{
  "num_hidden_layers": 9,
  "hidden_size": 192,
  "experts_per_token": 2,
  "d_expert": 64,
  "routed_scale": 1.41,
  "shared_expert_gate": true,
  "lr_router": 0.0022,
  "norm_place": "pre",
  "rope_theta": 10000.0,
  "lr_mult_down": 2.0,
  "doc_mask": false,
  "train_tokens": 919800000,
  "max_steps": 7018
}
Below are experts of layer 3 (counted from 0) of a mixture-of-experts language model. Rows are named router (the router's row for the expert), gate (a neuron's input weights, with its number), up (a neuron's input weights, with its number), down (a neuron's output weights, with its number) and show model dimensions 144-191. Each number is 200 + 30 x the weight over its row's rms, rounded and kept within 0 to 999.
Before each expert's rows: a language model's description of what the expert responds to; "comes before" lists some tokens at least twice as common just after its tokens as in all text. This comes from a sample of Wikipedia text that the model never trained on. Tokens count by the router's weight.

# expert 50
Description: Abstract and common nouns. Head nouns and nominal suffixes like -ation, -ment, -ity, such as government, work, years, destruction, information, area.
comes before: ".", " of", " in", " of the", " to", " and"
router,224,197,154,198,217,198,193,187,208,230,176,195,165,203,182,139,173,137,258,169,193,151,242,214,153,272,185,146,233,187,196,231,215,233,209,239,186,213,163,186,214,173,161,184,147,195,215,146
gate0,261,238,200,203,195,217,220,187,187,252,230,211,203,165,245,195,251,211,165,168,218,219,208,234,239,166,243,179,251,198,234,166,230,184,141,240,154,207,196,244,239,255,191,165,195,143,200,191
up0,200,184,122,201,260,181,205,190,220,155,175,215,184,199,180,178,152,152,179,203,219,199,208,253,246,204,214,167,247,233,228,214,164,190,173,261,180,225,169,233,209,200,187,268,151,225,219,227
down0,205,158,180,207,239,154,236,197,226,143,227,152,251,177,214,195,192,210,195,204,207,235,223,177,251,216,211,148,258,229,208,237,187,204,246,235,225,182,241,240,168,240,234,239,255,194,204,164
gate1,198,190,205,175,134,209,253,192,134,160,218,140,223,214,236,195,219,172,205,179,194,169,217,219,159,192,245,225,152,212,178,212,173,177,213,184,219,232,186,167,171,173,160,139,214,154,162,210
up1,209,239,191,194,145,182,144,135,200,189,237,259,248,210,144,228,232,223,260,194,255,220,218,196,205,158,182,188,177,197,224,243,201,158,162,134,212,201,235,242,139,197,198,163,185,206,204,202
down1,211,216,211,138,214,214,162,171,167,186,211,232,238,184,196,227,284,205,223,214,258,208,188,233,174,175,166,173,197,195,205,193,200,221,170,207,218,130,231,214,215,216,225,143,200,193,231,208
gate2,162,218,170,191,185,178,205,189,216,168,203,200,138,251,221,215,204,163,257,194,251,166,195,195,229,178,147,176,206,179,236,220,157,194,167,234,230,216,186,233,196,211,227,208,185,166,221,244
up2,198,207,239,216,150,245,262,153,192,201,192,155,230,181,161,167,195,213,250,154,202,208,180,228,169,233,209,237,225,213,249,179,165,182,225,205,207,228,208,188,154,153,182,232,172,159,155,174
down2,169,251,158,228,157,213,186,178,211,225,161,309,186,180,174,228,151,175,193,206,161,214,157,181,164,181,180,142,201,238,195,261,178,178,206,184,198,166,263,145,176,202,198,196,204,224,234,163
gate3,152,244,168,164,145,196,216,216,181,258,195,237,194,195,227,149,210,212,180,197,181,204,192,196,208,195,203,227,199,140,137,216,164,192,224,228,202,178,176,236,184,236,162,214,218,187,199,215
up3,169,211,207,108,200,199,162,215,196,173,159,206,251,187,214,235,208,239,209,184,198,218,212,194,178,199,189,198,158,244,200,174,147,232,235,183,229,235,194,196,193,215,181,177,242,214,246,183
down3,208,194,233,166,219,186,207,202,199,210,186,224,162,163,227,236,216,202,163,208,161,202,259,188,202,172,183,286,202,201,194,194,217,164,219,187,258,187,210,189,212,245,235,199,210,159,148,218
gate4,175,224,186,192,240,210,195,119,193,178,192,191,213,246,193,238,260,224,195,198,169,176,258,247,235,201,203,203,185,201,146,202,167,207,188,222,205,180,218,203,192,162,175,203,236,218,209,188
up4,226,198,226,224,197,139,269,166,216,194,198,243,217,215,196,214,249,190,225,163,146,170,205,137,162,199,253,190,241,206,165,191,166,181,229,208,175,197,218,184,193,202,169,271,224,240,168,184
down4,216,173,180,164,180,205,202,153,226,175,191,247,171,202,176,238,229,156,169,205,202,230,251,192,236,204,170,168,211,215,251,199,230,177,219,226,182,257,223,162,219,165,197,212,260,240,159,223
gate5,220,195,253,176,222,190,194,177,282,251,213,222,229,203,183,180,219,185,192,174,171,272,169,194,250,260,218,183,207,185,212,212,206,270,188,149,253,229,226,191,217,191,237,179,171,209,216,199
up5,237,182,249,178,261,219,177,214,217,170,177,208,186,141,201,190,250,201,217,164,164,230,148,188,183,182,265,176,188,209,212,228,224,186,174,207,210,194,246,132,237,197,164,151,226,195,207,164
down5,227,226,270,216,198,240,218,199,193,213,221,162,249,190,206,196,245,258,230,230,169,158,231,237,221,278,201,199,146,241,214,189,194,199,155,205,218,162,204,248,236,211,153,176,238,185,129,193
gate6,216,200,211,187,181,175,219,164,271,232,212,168,196,249,198,169,170,189,222,192,248,209,212,180,209,173,201,219,188,214,194,167,185,212,207,217,210,239,222,190,201,239,217,175,192,196,220,172
up6,205,215,188,239,157,248,157,192,154,242,163,197,183,209,177,165,181,180,224,172,190,179,139,129,210,230,202,221,192,280,213,172,237,166,167,187,199,228,274,181,218,241,153,211,183,206,249,198
down6,209,151,207,184,176,179,212,217,217,190,194,210,179,204,187,201,156,254,156,180,173,216,201,252,177,255,210,175,191,183,200,257,141,202,228,202,192,194,123,221,187,208,138,233,205,200,162,207
gate7,151,208,197,226,193,233,180,179,122,183,213,212,210,170,187,233,207,174,229,227,201,203,230,191,199,191,183,202,208,186,169,187,197,187,200,178,171,190,170,180,144,234,217,228,195,184,234,202
up7,178,191,128,201,203,218,191,142,200,170,205,162,193,197,217,184,177,211,194,131,183,210,232,182,214,199,218,149,246,194,188,161,255,196,228,190,226,155,169,101,165,191,225,169,252,226,244,236
down7,229,174,228,193,194,176,198,227,181,208,202,188,207,178,190,177,223,223,211,159,152,160,204,251,182,213,200,210,239,232,220,182,143,239,189,217,223,218,199,176,178,226,251,215,157,259,180,205
gate8,145,172,231,189,188,178,227,228,235,163,237,168,204,214,211,193,201,278,234,200,144,254,193,201,245,222,232,188,145,180,174,226,184,203,238,240,212,205,208,200,235,217,177,203,170,253,192,241
up8,177,181,234,170,205,202,191,193,206,195,189,189,153,194,178,218,201,190,184,223,246,223,177,176,235,159,186,186,157,217,217,167,249,226,251,215,189,216,197,197,190,179,153,209,201,258,208,226
down8,167,205,207,187,206,211,219,216,206,221,284,237,205,169,206,223,177,199,201,198,174,190,123,140,203,230,207,163,166,213,189,224,176,166,178,270,220,200,201,181,220,225,213,176,213,179,154,184
gate9,176,171,214,224,203,223,221,233,242,190,189,186,147,206,187,215,241,201,190,208,187,239,160,210,216,181,144,268,234,217,242,196,163,181,189,250,214,186,184,170,170,149,187,155,192,210,214,211
up9,188,232,215,179,243,185,195,191,176,140,211,188,194,201,186,204,180,230,183,205,202,252,207,155,171,205,181,201,216,239,214,194,242,206,174,230,234,196,215,144,166,177,255,219,181,163,158,208
down9,233,158,167,236,176,238,217,231,172,208,222,169,228,224,204,212,163,164,211,218,181,162,183,177,208,204,205,231,212,195,235,223,178,165,263,204,191,219,220,198,242,233,149,139,221,184,225,177
gate10,235,182,156,186,215,209,206,215,245,215,215,221,225,175,208,153,200,145,248,211,168,145,192,193,243,244,207,159,170,185,281,272,164,237,196,222,174,173,239,179,205,177,168,194,174,217,204,197
up10,259,173,159,236,214,201,174,212,229,178,190,177,195,250,221,218,205,163,215,182,203,227,175,180,246,220,263,189,149,214,199,166,200,211,228,177,217,198,223,262,259,151,191,236,163,211,176,222
down10,170,255,207,205,192,162,198,197,151,209,183,248,200,214,209,182,171,153,238,195,231,158,178,190,219,145,201,186,194,179,194,186,204,149,181,150,159,181,183,138,198,157,228,210,194,216,170,188
gate11,208,204,229,226,224,210,183,154,207,202,184,208,201,246,241,202,292,152,252,213,216,249,202,196,134,199,225,186,184,236,255,198,148,198,234,233,173,232,212,208,244,199,168,208,201,194,200,171
up11,192,144,178,181,200,162,238,190,214,172,204,213,180,231,182,158,228,154,227,199,209,141,198,155,149,184,194,212,196,240,222,212,119,220,192,208,184,213,208,201,161,234,155,217,199,183,190,175
down11,203,177,238,206,236,141,197,204,189,203,248,134,180,183,202,191,262,203,158,196,187,249,181,267,171,167,224,254,181,192,187,178,199,218,188,176,246,185,186,227,234,222,188,230,149,201,229,217
gate12,226,243,128,161,237,244,156,180,179,156,192,225,231,190,197,242,202,231,188,164,220,119,219,187,195,242,193,210,171,188,176,212,161,219,176,194,151,166,192,202,193,219,212,175,222,215,167,176
up12,196,229,213,241,173,225,223,236,215,215,228,234,166,182,204,190,177,216,218,153,252,171,207,176,196,160,176,243,206,201,238,164,197,211,179,228,180,176,202,186,255,120,197,243,211,171,255,185
down12,200,167,256,190,244,177,161,276,268,186,218,193,213,179,211,165,213,203,172,214,178,217,209,186,274,242,205,163,171,260,170,178,223,168,222,180,191,165,229,222,241,289,226,189,186,202,150,188
gate13,206,185,173,223,206,246,178,261,216,173,196,193,178,204,212,191,225,195,152,183,171,170,220,143,279,198,190,172,239,175,202,191,157,209,290,173,180,141,166,200,236,187,224,187,217,180,179,202
up13,197,245,179,137,199,184,224,264,154,187,143,166,212,158,178,250,202,181,98,214,188,200,206,219,197,179,181,200,216,225,211,216,184,198,198,188,223,212,236,219,281,207,220,217,166,194,243,235
down13,269,211,235,213,197,186,188,217,191,204,193,238,178,205,146,245,220,241,163,191,214,239,280,209,150,176,193,183,237,189,188,181,202,162,192,178,191,196,183,226,240,145,169,171,200,185,211,176
gate14,227,181,156,196,240,200,185,177,226,159,167,181,200,200,196,243,212,160,226,208,204,184,151,242,190,290,223,235,172,194,240,199,198,179,201,171,143,220,136,193,185,158,209,161,182,176,154,227
up14,171,169,253,180,183,233,191,215,234,190,185,183,237,140,222,212,209,230,176,252,217,277,203,210,218,204,257,190,186,155,181,190,231,205,159,180,172,170,165,206,257,221,171,199,143,188,238,165
down14,164,228,182,229,216,180,206,238,254,182,177,157,171,263,216,218,202,185,189,243,192,166,187,149,175,211,239,199,160,194,184,176,164,208,243,199,260,176,195,211,175,204,200,214,204,152,216,200

# expert 12
Description: Closing parentheses, word endings. Closing parentheses after unit conversions like (5.0 mi), suffixes such as ion, ation, ies, and route words like out, end, km, along.
comes before: "\n", "\n\n", ": ", " |  |  | ", "^{", " the"
router,224,182,216,213,264,227,204,167,203,219,222,227,175,195,192,182,210,220,254,203,136,228,199,189,194,286,177,221,221,203,255,184,198,230,193,185,274,170,187,199,213,191,232,225,135,176,152,159
gate0,231,221,196,210,180,234,168,224,235,198,223,139,194,185,215,135,139,171,251,246,151,152,199,185,179,219,184,94,220,222,196,213,225,156,217,187,199,262,229,208,181,190,140,177,201,167,205,211
up0,164,214,170,238,143,173,201,235,230,205,211,204,175,181,199,149,233,182,210,221,237,167,167,154,227,209,183,194,236,199,252,176,229,192,245,188,215,145,229,207,235,231,229,189,253,157,207,175
down0,205,168,204,223,185,234,227,191,188,181,157,215,190,204,156,214,201,226,227,211,203,183,219,172,162,195,230,211,217,225,183,245,244,187,218,130,201,226,204,162,158,167,229,187,212,251,223,229
gate1,200,158,156,226,189,235,163,246,268,263,186,191,236,198,218,183,211,230,167,222,249,176,235,243,190,196,195,160,219,180,163,198,205,193,205,216,239,226,232,201,214,182,191,153,227,225,140,230
up1,151,213,224,178,242,230,195,158,127,237,172,161,215,221,179,147,196,215,162,209,222,240,214,268,162,211,167,226,207,210,219,199,166,181,222,201,215,231,183,217,174,196,141,198,153,210,197,211
down1,215,215,123,198,230,190,218,213,188,152,267,213,183,201,160,225,151,173,225,163,157,218,154,193,167,209,141,230,227,191,231,251,218,236,228,208,220,210,156,222,222,184,218,207,151,274,195,203
gate2,266,191,253,240,219,251,201,189,198,203,216,221,221,233,230,179,242,208,194,206,202,210,214,236,218,175,214,212,171,203,266,168,159,225,147,165,162,203,188,164,236,173,222,155,169,206,219,148
up2,204,189,157,273,209,216,174,162,193,208,123,177,124,163,160,246,195,196,240,231,165,212,167,189,240,247,225,210,190,205,116,236,247,180,214,224,191,188,171,209,196,248,191,223,172,215,152,189
down2,236,167,202,206,185,192,143,176,215,175,236,263,246,227,195,199,206,269,236,207,242,153,265,204,154,245,229,164,189,235,219,216,160,199,220,187,187,267,178,230,213,211,218,227,223,235,213,169
gate3,217,181,157,206,234,238,248,197,123,199,215,160,188,215,207,184,204,196,244,186,220,196,217,191,174,186,246,241,175,231,211,242,216,206,205,227,154,192,203,178,220,210,195,178,280,195,219,175
up3,186,172,179,200,212,212,182,196,199,209,117,174,185,164,213,224,204,162,212,233,199,198,251,229,170,154,214,209,176,203,215,213,219,170,186,187,190,210,147,232,190,227,216,280,162,179,251,226
down3,196,179,200,186,217,206,182,190,172,223,222,197,179,238,199,252,214,189,190,241,215,245,213,190,242,237,257,206,182,192,206,225,242,251,193,178,229,162,219,243,224,195,205,202,144,190,225,180
gate4,177,127,248,253,167,217,233,194,228,237,239,187,217,226,173,169,172,232,168,181,175,202,186,183,203,203,212,192,209,252,205,215,208,201,227,229,227,247,234,241,230,207,151,220,168,220,211,175
up4,188,186,192,230,222,196,210,209,237,195,214,152,183,198,209,220,231,200,236,247,140,186,210,217,156,234,170,159,205,204,196,240,199,173,202,221,179,211,234,150,251,220,192,201,223,231,210,247
down4,242,232,232,215,219,235,183,195,176,199,214,159,203,170,219,167,184,219,188,217,165,146,231,149,233,247,241,198,156,181,206,205,219,199,182,187,221,188,247,174,177,208,242,133,210,195,216,199
gate5,202,193,210,182,216,160,220,219,173,172,171,158,184,139,177,182,190,225,175,196,178,169,209,108,231,255,169,199,196,223,222,165,195,226,174,179,158,220,175,163,196,197,254,159,165,184,173,135
up5,197,194,206,208,224,278,199,209,179,215,181,218,187,209,203,199,170,162,183,211,202,176,226,201,268,181,189,217,198,249,212,215,190,171,184,235,182,245,232,180,156,199,214,198,174,178,197,225
down5,200,230,216,208,271,245,196,203,249,194,253,202,230,141,219,246,263,181,226,204,184,249,153,269,175,247,190,154,162,220,175,172,201,207,196,209,231,202,178,208,257,165,245,226,227,220,210,172
gate6,170,186,261,173,211,176,252,142,161,208,137,226,209,212,228,170,220,266,211,194,202,208,173,146,235,227,251,200,162,204,241,233,160,255,242,207,257,167,216,206,245,223,223,218,201,214,167,218
up6,128,144,199,197,203,214,187,216,225,167,149,194,214,195,200,206,217,211,207,217,156,251,162,219,229,234,235,210,212,215,201,155,168,203,191,205,195,182,206,177,249,199,164,177,147,192,189,232
down6,207,220,235,237,176,227,163,183,178,202,213,271,187,164,196,206,236,231,222,193,156,226,219,206,181,188,194,276,123,179,208,167,161,183,201,213,170,194,198,203,202,195,173,199,218,172,194,177
gate7,201,158,154,247,160,172,245,206,191,231,224,186,195,189,204,209,196,161,171,263,202,204,186,198,163,219,214,209,189,255,172,225,230,249,204,220,200,173,187,147,206,163,230,189,217,218,210,153
up7,192,237,206,217,144,221,207,168,183,258,228,201,144,152,194,225,232,228,201,262,192,194,202,202,257,178,190,231,195,183,229,231,207,200,216,249,217,169,212,178,239,190,160,163,173,175,180,161
down7,168,209,248,199,177,200,158,201,187,171,177,170,203,158,190,210,233,175,233,212,206,169,260,167,193,248,211,210,173,202,168,211,193,192,207,134,246,213,181,236,173,236,245,172,185,246,218,192
gate8,146,190,207,224,189,210,178,219,225,194,189,196,228,215,243,181,238,177,213,220,149,198,156,152,213,174,176,206,215,215,152,265,163,162,214,166,171,217,177,203,259,212,187,196,152,228,128,229
up8,161,237,200,208,207,204,146,182,190,221,208,188,191,232,250,169,216,186,132,193,171,143,178,234,259,232,152,227,237,240,201,252,213,200,169,205,175,247,196,205,182,167,208,240,180,265,173,228
down8,209,186,235,238,213,227,199,201,234,192,182,165,250,229,300,215,223,200,188,198,242,239,221,245,173,161,168,212,176,241,204,138,204,170,198,151,196,259,214,193,224,163,217,141,208,178,187,136
gate9,188,148,152,179,188,221,206,191,217,287,176,146,220,194,177,241,239,208,176,159,183,203,189,218,213,209,202,218,180,150,205,220,208,186,217,203,215,184,245,152,125,202,200,212,203,228,242,215
up9,223,241,220,200,196,286,177,189,209,220,210,206,203,163,214,167,142,191,166,213,238,175,199,197,192,208,259,198,178,179,206,161,211,239,193,226,164,178,182,149,192,199,198,251,210,184,228,158
down9,202,206,205,174,245,231,173,247,234,147,211,147,217,172,148,238,236,174,195,221,205,207,179,223,183,181,212,163,221,136,174,167,187,178,178,225,202,181,184,221,152,213,197,179,166,170,143,181
gate10,217,163,289,200,186,175,201,214,240,212,191,198,202,159,184,137,178,230,187,143,214,154,141,164,201,234,131,162,147,233,216,189,171,223,229,211,271,186,173,179,170,229,198,186,145,219,221,178
up10,186,152,188,177,229,181,170,179,236,221,190,161,185,230,218,178,215,255,200,189,191,188,225,164,183,239,222,204,248,256,185,149,216,225,169,216,194,190,222,237,182,223,134,243,203,195,188,245
down10,211,236,196,245,165,186,242,182,250,183,207,168,189,194,153,216,205,241,189,185,234,162,158,174,195,222,155,206,200,171,219,227,184,174,204,143,172,224,194,204,197,247,199,152,226,224,214,188
gate11,150,199,206,176,194,216,213,208,214,195,219,214,180,219,172,174,198,202,138,235,191,170,223,165,196,224,185,153,192,214,256,190,228,194,259,180,276,158,184,217,179,161,185,182,262,213,183,222
up11,164,176,221,183,162,221,170,131,206,216,206,191,237,222,231,198,188,180,166,169,145,231,161,218,221,209,180,218,203,176,194,210,178,199,173,182,166,203,234,204,180,163,162,198,270,177,258,243
down11,218,170,238,202,162,181,218,177,207,217,221,138,251,172,239,223,235,198,195,200,245,205,166,206,126,244,114,174,195,193,184,207,199,197,156,168,188,192,184,212,209,221,211,174,174,215,169,241
gate12,242,162,219,230,216,245,168,237,244,229,205,231,135,226,149,223,207,151,203,216,155,236,215,211,180,152,209,224,196,191,174,244,187,241,179,221,215,158,198,239,212,201,137,185,235,149,233,198
up12,206,175,229,246,151,197,238,210,204,195,243,276,218,185,208,189,204,171,162,208,204,228,188,215,230,244,171,238,191,188,254,216,189,201,186,171,218,244,183,102,209,220,219,239,213,128,187,203
down12,209,211,133,198,202,143,173,233,187,204,177,217,139,189,140,196,187,174,230,244,130,224,144,238,194,191,195,233,148,139,206,163,161,163,172,176,224,225,211,213,239,213,173,195,215,206,175,191
gate13,167,217,216,224,159,184,171,184,159,301,174,193,197,166,157,192,200,186,209,174,177,150,201,128,156,183,200,176,190,201,201,228,202,226,210,232,219,215,216,256,214,172,238,242,170,196,173,212
up13,188,190,237,209,186,217,215,222,199,160,184,172,133,169,241,208,168,186,175,202,149,228,258,247,179,129,248,181,221,169,184,227,195,186,230,144,214,205,218,226,190,224,238,198,239,195,198,198
down13,192,172,205,242,213,242,229,216,224,198,236,180,219,162,235,212,205,242,212,224,258,207,179,192,203,168,202,176,212,140,239,176,169,189,214,175,195,208,165,167,251,207,219,173,207,213,148,230
gate14,170,180,177,202,173,205,149,154,195,165,172,205,200,143,198,205,213,176,225,164,198,190,215,168,291,158,238,144,236,178,183,201,202,127,211,183,239,134,199,248,189,217,199,198,174,186,176,203
up14,208,229,171,232,219,161,215,181,174,151,203,153,201,181,211,186,177,218,184,189,203,204,202,204,196,207,170,168,186,197,240,137,179,226,196,241,210,240,201,172,213,139,183,202,181,209,214,201
down14,220,218,207,206,210,207,220,257,221,185,238,212,199,166,212,207,188,210,194,196,185,264,207,211,202,203,233,203,181,188,178,207,252,203,254,206,198,211,205,209,289,221,195,211,264,198,228,177

# expert 2
Description: Latinate word endings. Final suffix pieces completing multi-piece words, especially -ide, -ence, -ive, -ation, -ering, as in suicide, sequence, objectives.
comes before: ".", " the", " and", " to", ",", " of"
router,178,184,237,167,204,171,144,212,178,229,221,229,212,197,245,199,142,204,220,189,192,180,212,198,190,241,214,198,223,222,209,230,158,186,190,195,188,212,208,223,189,220,244,167,168,163,249,187
gate0,200,229,178,172,178,192,173,202,184,223,184,182,224,206,270,251,182,177,174,243,179,222,160,231,230,226,174,191,246,177,141,163,223,212,160,181,208,210,171,180,211,246,207,234,178,214,185,218
up0,173,166,168,131,168,204,157,183,215,242,193,158,244,161,228,185,206,204,232,178,161,185,183,265,243,215,242,225,201,212,183,210,189,216,154,193,172,204,215,184,245,168,150,191,228,188,216,199
down0,179,227,183,195,214,180,180,262,161,249,193,164,242,233,226,169,211,232,249,190,145,230,209,232,268,221,206,219,194,213,227,200,199,189,178,229,248,194,201,224,204,219,252,162,205,236,115,192
gate1,122,200,162,224,234,163,251,198,220,199,202,182,236,191,164,180,179,308,217,216,213,160,243,151,165,189,185,198,231,226,187,223,189,206,189,246,223,235,232,209,154,209,177,216,211,178,161,172
up1,120,161,190,177,219,177,152,205,216,270,246,182,195,235,183,228,190,189,185,209,201,194,194,178,207,230,190,187,222,202,211,191,206,182,222,251,205,233,216,248,170,237,180,170,194,214,224,195
down1,238,173,133,195,169,248,168,210,191,183,242,192,182,248,166,145,209,201,203,169,199,211,199,201,201,195,201,264,197,185,207,189,129,178,203,225,222,230,188,244,224,181,200,189,206,182,241,235
gate2,183,181,232,185,186,211,191,194,209,237,194,195,237,193,224,132,156,219,226,186,244,191,222,208,220,188,237,195,210,242,150,203,167,200,211,189,169,211,179,210,213,231,157,206,175,168,235,238
up2,217,185,197,141,217,233,187,194,175,258,179,209,234,165,149,194,200,200,154,188,262,196,170,221,127,195,141,233,165,185,231,189,192,183,198,166,154,199,226,231,177,205,198,204,227,198,182,198
down2,190,254,243,196,235,202,229,176,220,183,202,227,217,199,217,184,174,198,208,208,263,185,166,122,209,169,206,189,225,234,252,231,211,178,203,196,210,191,203,272,218,244,201,177,225,224,208,172
gate3,127,158,219,221,168,152,231,216,170,157,172,181,211,107,185,160,173,201,171,244,242,181,208,197,190,201,186,221,225,151,198,195,231,240,259,245,209,217,201,164,180,185,275,207,192,262,205,205
up3,206,227,199,228,199,164,242,213,230,190,206,208,185,184,180,215,192,239,194,203,193,174,207,255,176,222,182,180,166,179,254,235,213,174,241,179,199,169,184,189,221,192,211,221,171,188,180,227
down3,191,203,173,175,260,198,199,173,191,176,231,189,174,212,186,224,255,191,175,177,154,213,243,169,192,162,186,138,211,178,200,224,140,163,204,212,170,210,151,192,163,188,220,254,206,243,207,183
gate4,206,202,178,219,185,163,222,164,180,191,143,224,158,228,193,234,149,185,238,197,168,156,223,198,192,206,203,230,238,224,180,161,225,172,211,218,229,228,209,217,203,193,195,175,250,166,237,145
up4,196,198,231,194,247,172,182,226,138,179,188,148,219,207,195,221,219,279,172,247,177,270,158,169,166,215,192,207,205,185,179,168,211,148,219,215,217,217,190,237,251,211,184,187,106,248,174,236
down4,165,186,179,179,221,235,210,236,290,250,188,293,237,236,169,222,152,233,220,132,152,133,229,200,188,232,215,206,146,176,192,218,257,181,231,162,206,149,134,235,219,225,213,156,215,218,197,217
gate5,218,245,154,248,132,239,175,244,190,172,233,163,182,175,194,234,164,215,162,208,234,207,181,272,205,212,187,196,227,251,188,203,214,212,155,237,140,195,147,188,228,181,178,222,172,165,190,170
up5,178,164,200,184,245,178,179,187,181,121,166,154,181,222,204,208,213,207,194,217,176,150,206,169,195,178,215,196,214,209,180,239,152,187,147,239,173,167,182,232,224,198,193,221,191,230,233,224
down5,193,268,192,234,202,262,228,173,193,204,216,212,208,213,206,228,213,207,234,176,192,163,222,153,236,215,202,201,272,230,210,232,247,211,177,128,179,216,210,213,161,242,196,180,197,251,195,225
gate6,159,188,291,197,239,164,197,197,245,214,196,125,234,241,208,215,128,243,193,204,219,162,208,185,201,236,228,184,246,206,236,178,167,157,257,248,146,173,204,195,209,160,180,211,136,200,232,200
up6,241,242,141,192,176,161,194,204,178,183,191,199,160,174,255,207,152,209,228,155,218,225,191,214,174,195,159,156,192,192,212,184,214,134,214,183,179,193,174,193,222,202,151,250,157,215,170,221
down6,204,177,177,150,200,222,227,250,198,211,191,131,239,185,192,280,192,211,236,213,223,170,246,156,212,201,214,225,238,232,245,210,199,194,240,213,191,239,220,254,211,183,234,154,193,238,191,173
gate7,230,179,207,191,197,166,213,189,247,205,195,149,208,207,196,197,178,183,238,193,222,200,168,241,159,216,155,161,224,185,171,180,236,199,158,224,231,191,179,220,227,200,223,178,192,225,177,224
up7,240,215,220,208,205,204,196,193,268,182,221,156,214,201,158,222,199,193,190,221,171,181,231,225,160,219,242,242,225,181,254,274,242,211,237,232,213,207,212,194,168,218,207,202,240,238,172,202
down7,209,180,157,202,183,155,192,149,307,188,229,260,222,189,235,145,216,167,192,221,166,188,218,284,174,204,198,174,215,212,169,215,220,211,181,224,185,160,216,226,195,155,201,202,189,172,242,217
gate8,129,212,214,241,186,207,147,189,180,275,208,226,223,198,206,202,188,187,148,201,183,184,168,203,182,202,245,142,238,216,205,202,207,175,180,219,170,209,192,182,247,214,238,174,150,155,190,127
up8,160,169,216,158,231,195,178,160,184,232,165,212,196,239,160,190,175,202,169,174,184,181,148,223,206,154,199,149,221,214,202,210,183,208,172,190,190,161,185,170,155,226,152,231,219,204,217,198
down8,219,239,191,220,234,221,161,182,178,216,200,287,203,192,187,193,189,131,208,211,115,317,219,187,204,153,197,194,218,197,209,159,213,243,225,206,216,156,237,166,208,247,169,166,180,197,267,161
gate9,155,224,185,205,196,207,205,233,218,110,167,146,230,202,196,219,184,202,167,241,212,184,209,190,188,193,150,197,193,192,174,231,167,185,235,205,217,222,205,188,159,208,194,232,197,188,151,173
up9,224,215,177,246,137,195,198,175,209,208,176,199,168,225,248,224,212,185,228,218,146,177,222,182,180,198,176,162,230,226,172,191,171,211,190,201,237,213,252,211,174,151,233,192,204,213,231,194
down9,205,236,211,225,180,184,149,206,218,173,171,226,205,220,181,163,176,138,210,181,243,238,222,176,161,122,237,202,225,206,204,209,202,197,217,189,169,231,202,216,182,138,200,278,240,167,210,150
gate10,233,223,190,233,242,203,268,195,197,172,199,209,227,235,183,159,274,145,202,255,250,147,228,144,231,242,191,188,229,225,188,200,223,215,164,226,192,195,199,156,255,159,239,221,177,194,186,198
up10,180,177,215,207,179,191,186,169,221,199,222,144,225,187,235,232,211,182,251,191,220,209,149,225,176,216,206,228,208,197,234,181,161,215,197,205,163,198,195,215,154,242,176,172,220,197,189,172
down10,142,200,227,187,228,153,224,205,184,160,197,121,222,197,260,212,178,178,199,217,206,186,186,226,135,174,206,194,167,181,231,198,186,211,213,243,186,202,240,174,156,198,207,217,170,182,264,243
gate11,214,183,188,199,172,190,148,200,220,172,210,207,183,200,166,183,211,184,198,206,177,204,231,165,225,232,234,138,173,198,195,223,234,209,229,228,246,149,190,222,224,215,251,210,180,195,195,209
up11,190,173,256,199,170,230,214,198,158,285,202,188,182,217,202,185,185,239,253,218,177,184,178,205,247,214,236,175,217,187,262,149,170,198,255,245,183,216,196,220,161,204,204,230,188,157,175,224
down11,177,170,200,148,196,270,174,214,200,200,207,176,179,191,166,196,227,208,167,202,174,177,150,218,129,229,246,138,213,196,171,240,142,239,229,243,166,169,236,232,184,179,201,246,228,194,223,210
gate12,187,175,170,179,208,255,187,259,200,153,235,220,190,178,190,150,236,136,225,229,188,176,140,232,278,266,143,165,152,207,202,183,159,249,210,236,251,161,211,199,140,214,221,213,202,174,220,185
up12,222,176,144,204,194,197,227,220,227,195,202,229,236,216,166,207,161,201,158,213,180,200,233,258,164,249,164,170,251,212,220,214,221,207,208,191,204,167,208,217,255,208,224,258,206,234,193,178
down12,166,208,219,136,184,200,160,225,193,241,195,259,184,192,179,201,185,227,138,201,250,188,200,193,256,203,195,184,194,174,176,204,144,201,148,218,179,211,204,254,166,203,211,245,208,175,164,206
gate13,240,239,149,217,224,211,187,218,182,250,195,147,155,249,222,220,195,157,177,198,178,190,219,149,199,197,169,177,221,227,194,209,142,205,215,201,197,210,177,151,206,208,156,163,180,175,156,249
up13,190,201,176,162,233,142,191,153,229,270,215,170,176,163,211,247,181,221,207,271,158,172,199,178,218,204,203,268,198,217,227,228,193,260,170,185,203,232,174,134,241,179,183,209,194,243,191,227
down13,196,245,181,237,209,183,171,208,224,224,226,248,161,248,216,162,242,232,238,190,264,204,210,218,214,210,201,199,184,131,228,200,248,187,185,235,204,178,235,219,225,199,198,232,204,195,205,166
gate14,170,187,187,174,191,203,196,162,215,238,201,127,200,222,181,185,161,225,234,187,219,139,150,202,190,212,217,203,216,223,242,182,187,148,211,232,225,231,175,167,201,248,170,235,200,212,238,208
up14,159,155,213,232,151,168,184,188,228,212,168,169,183,215,194,270,196,257,190,210,248,169,163,248,134,190,145,213,297,209,225,203,248,193,188,183,227,201,206,184,203,208,219,214,230,220,245,256
down14,211,199,227,253,238,234,183,230,178,166,238,222,208,282,199,264,185,251,220,176,227,252,175,209,227,185,175,200,212,205,214,197,213,204,166,201,218,175,195,195,200,225,233,223,173,200,236,169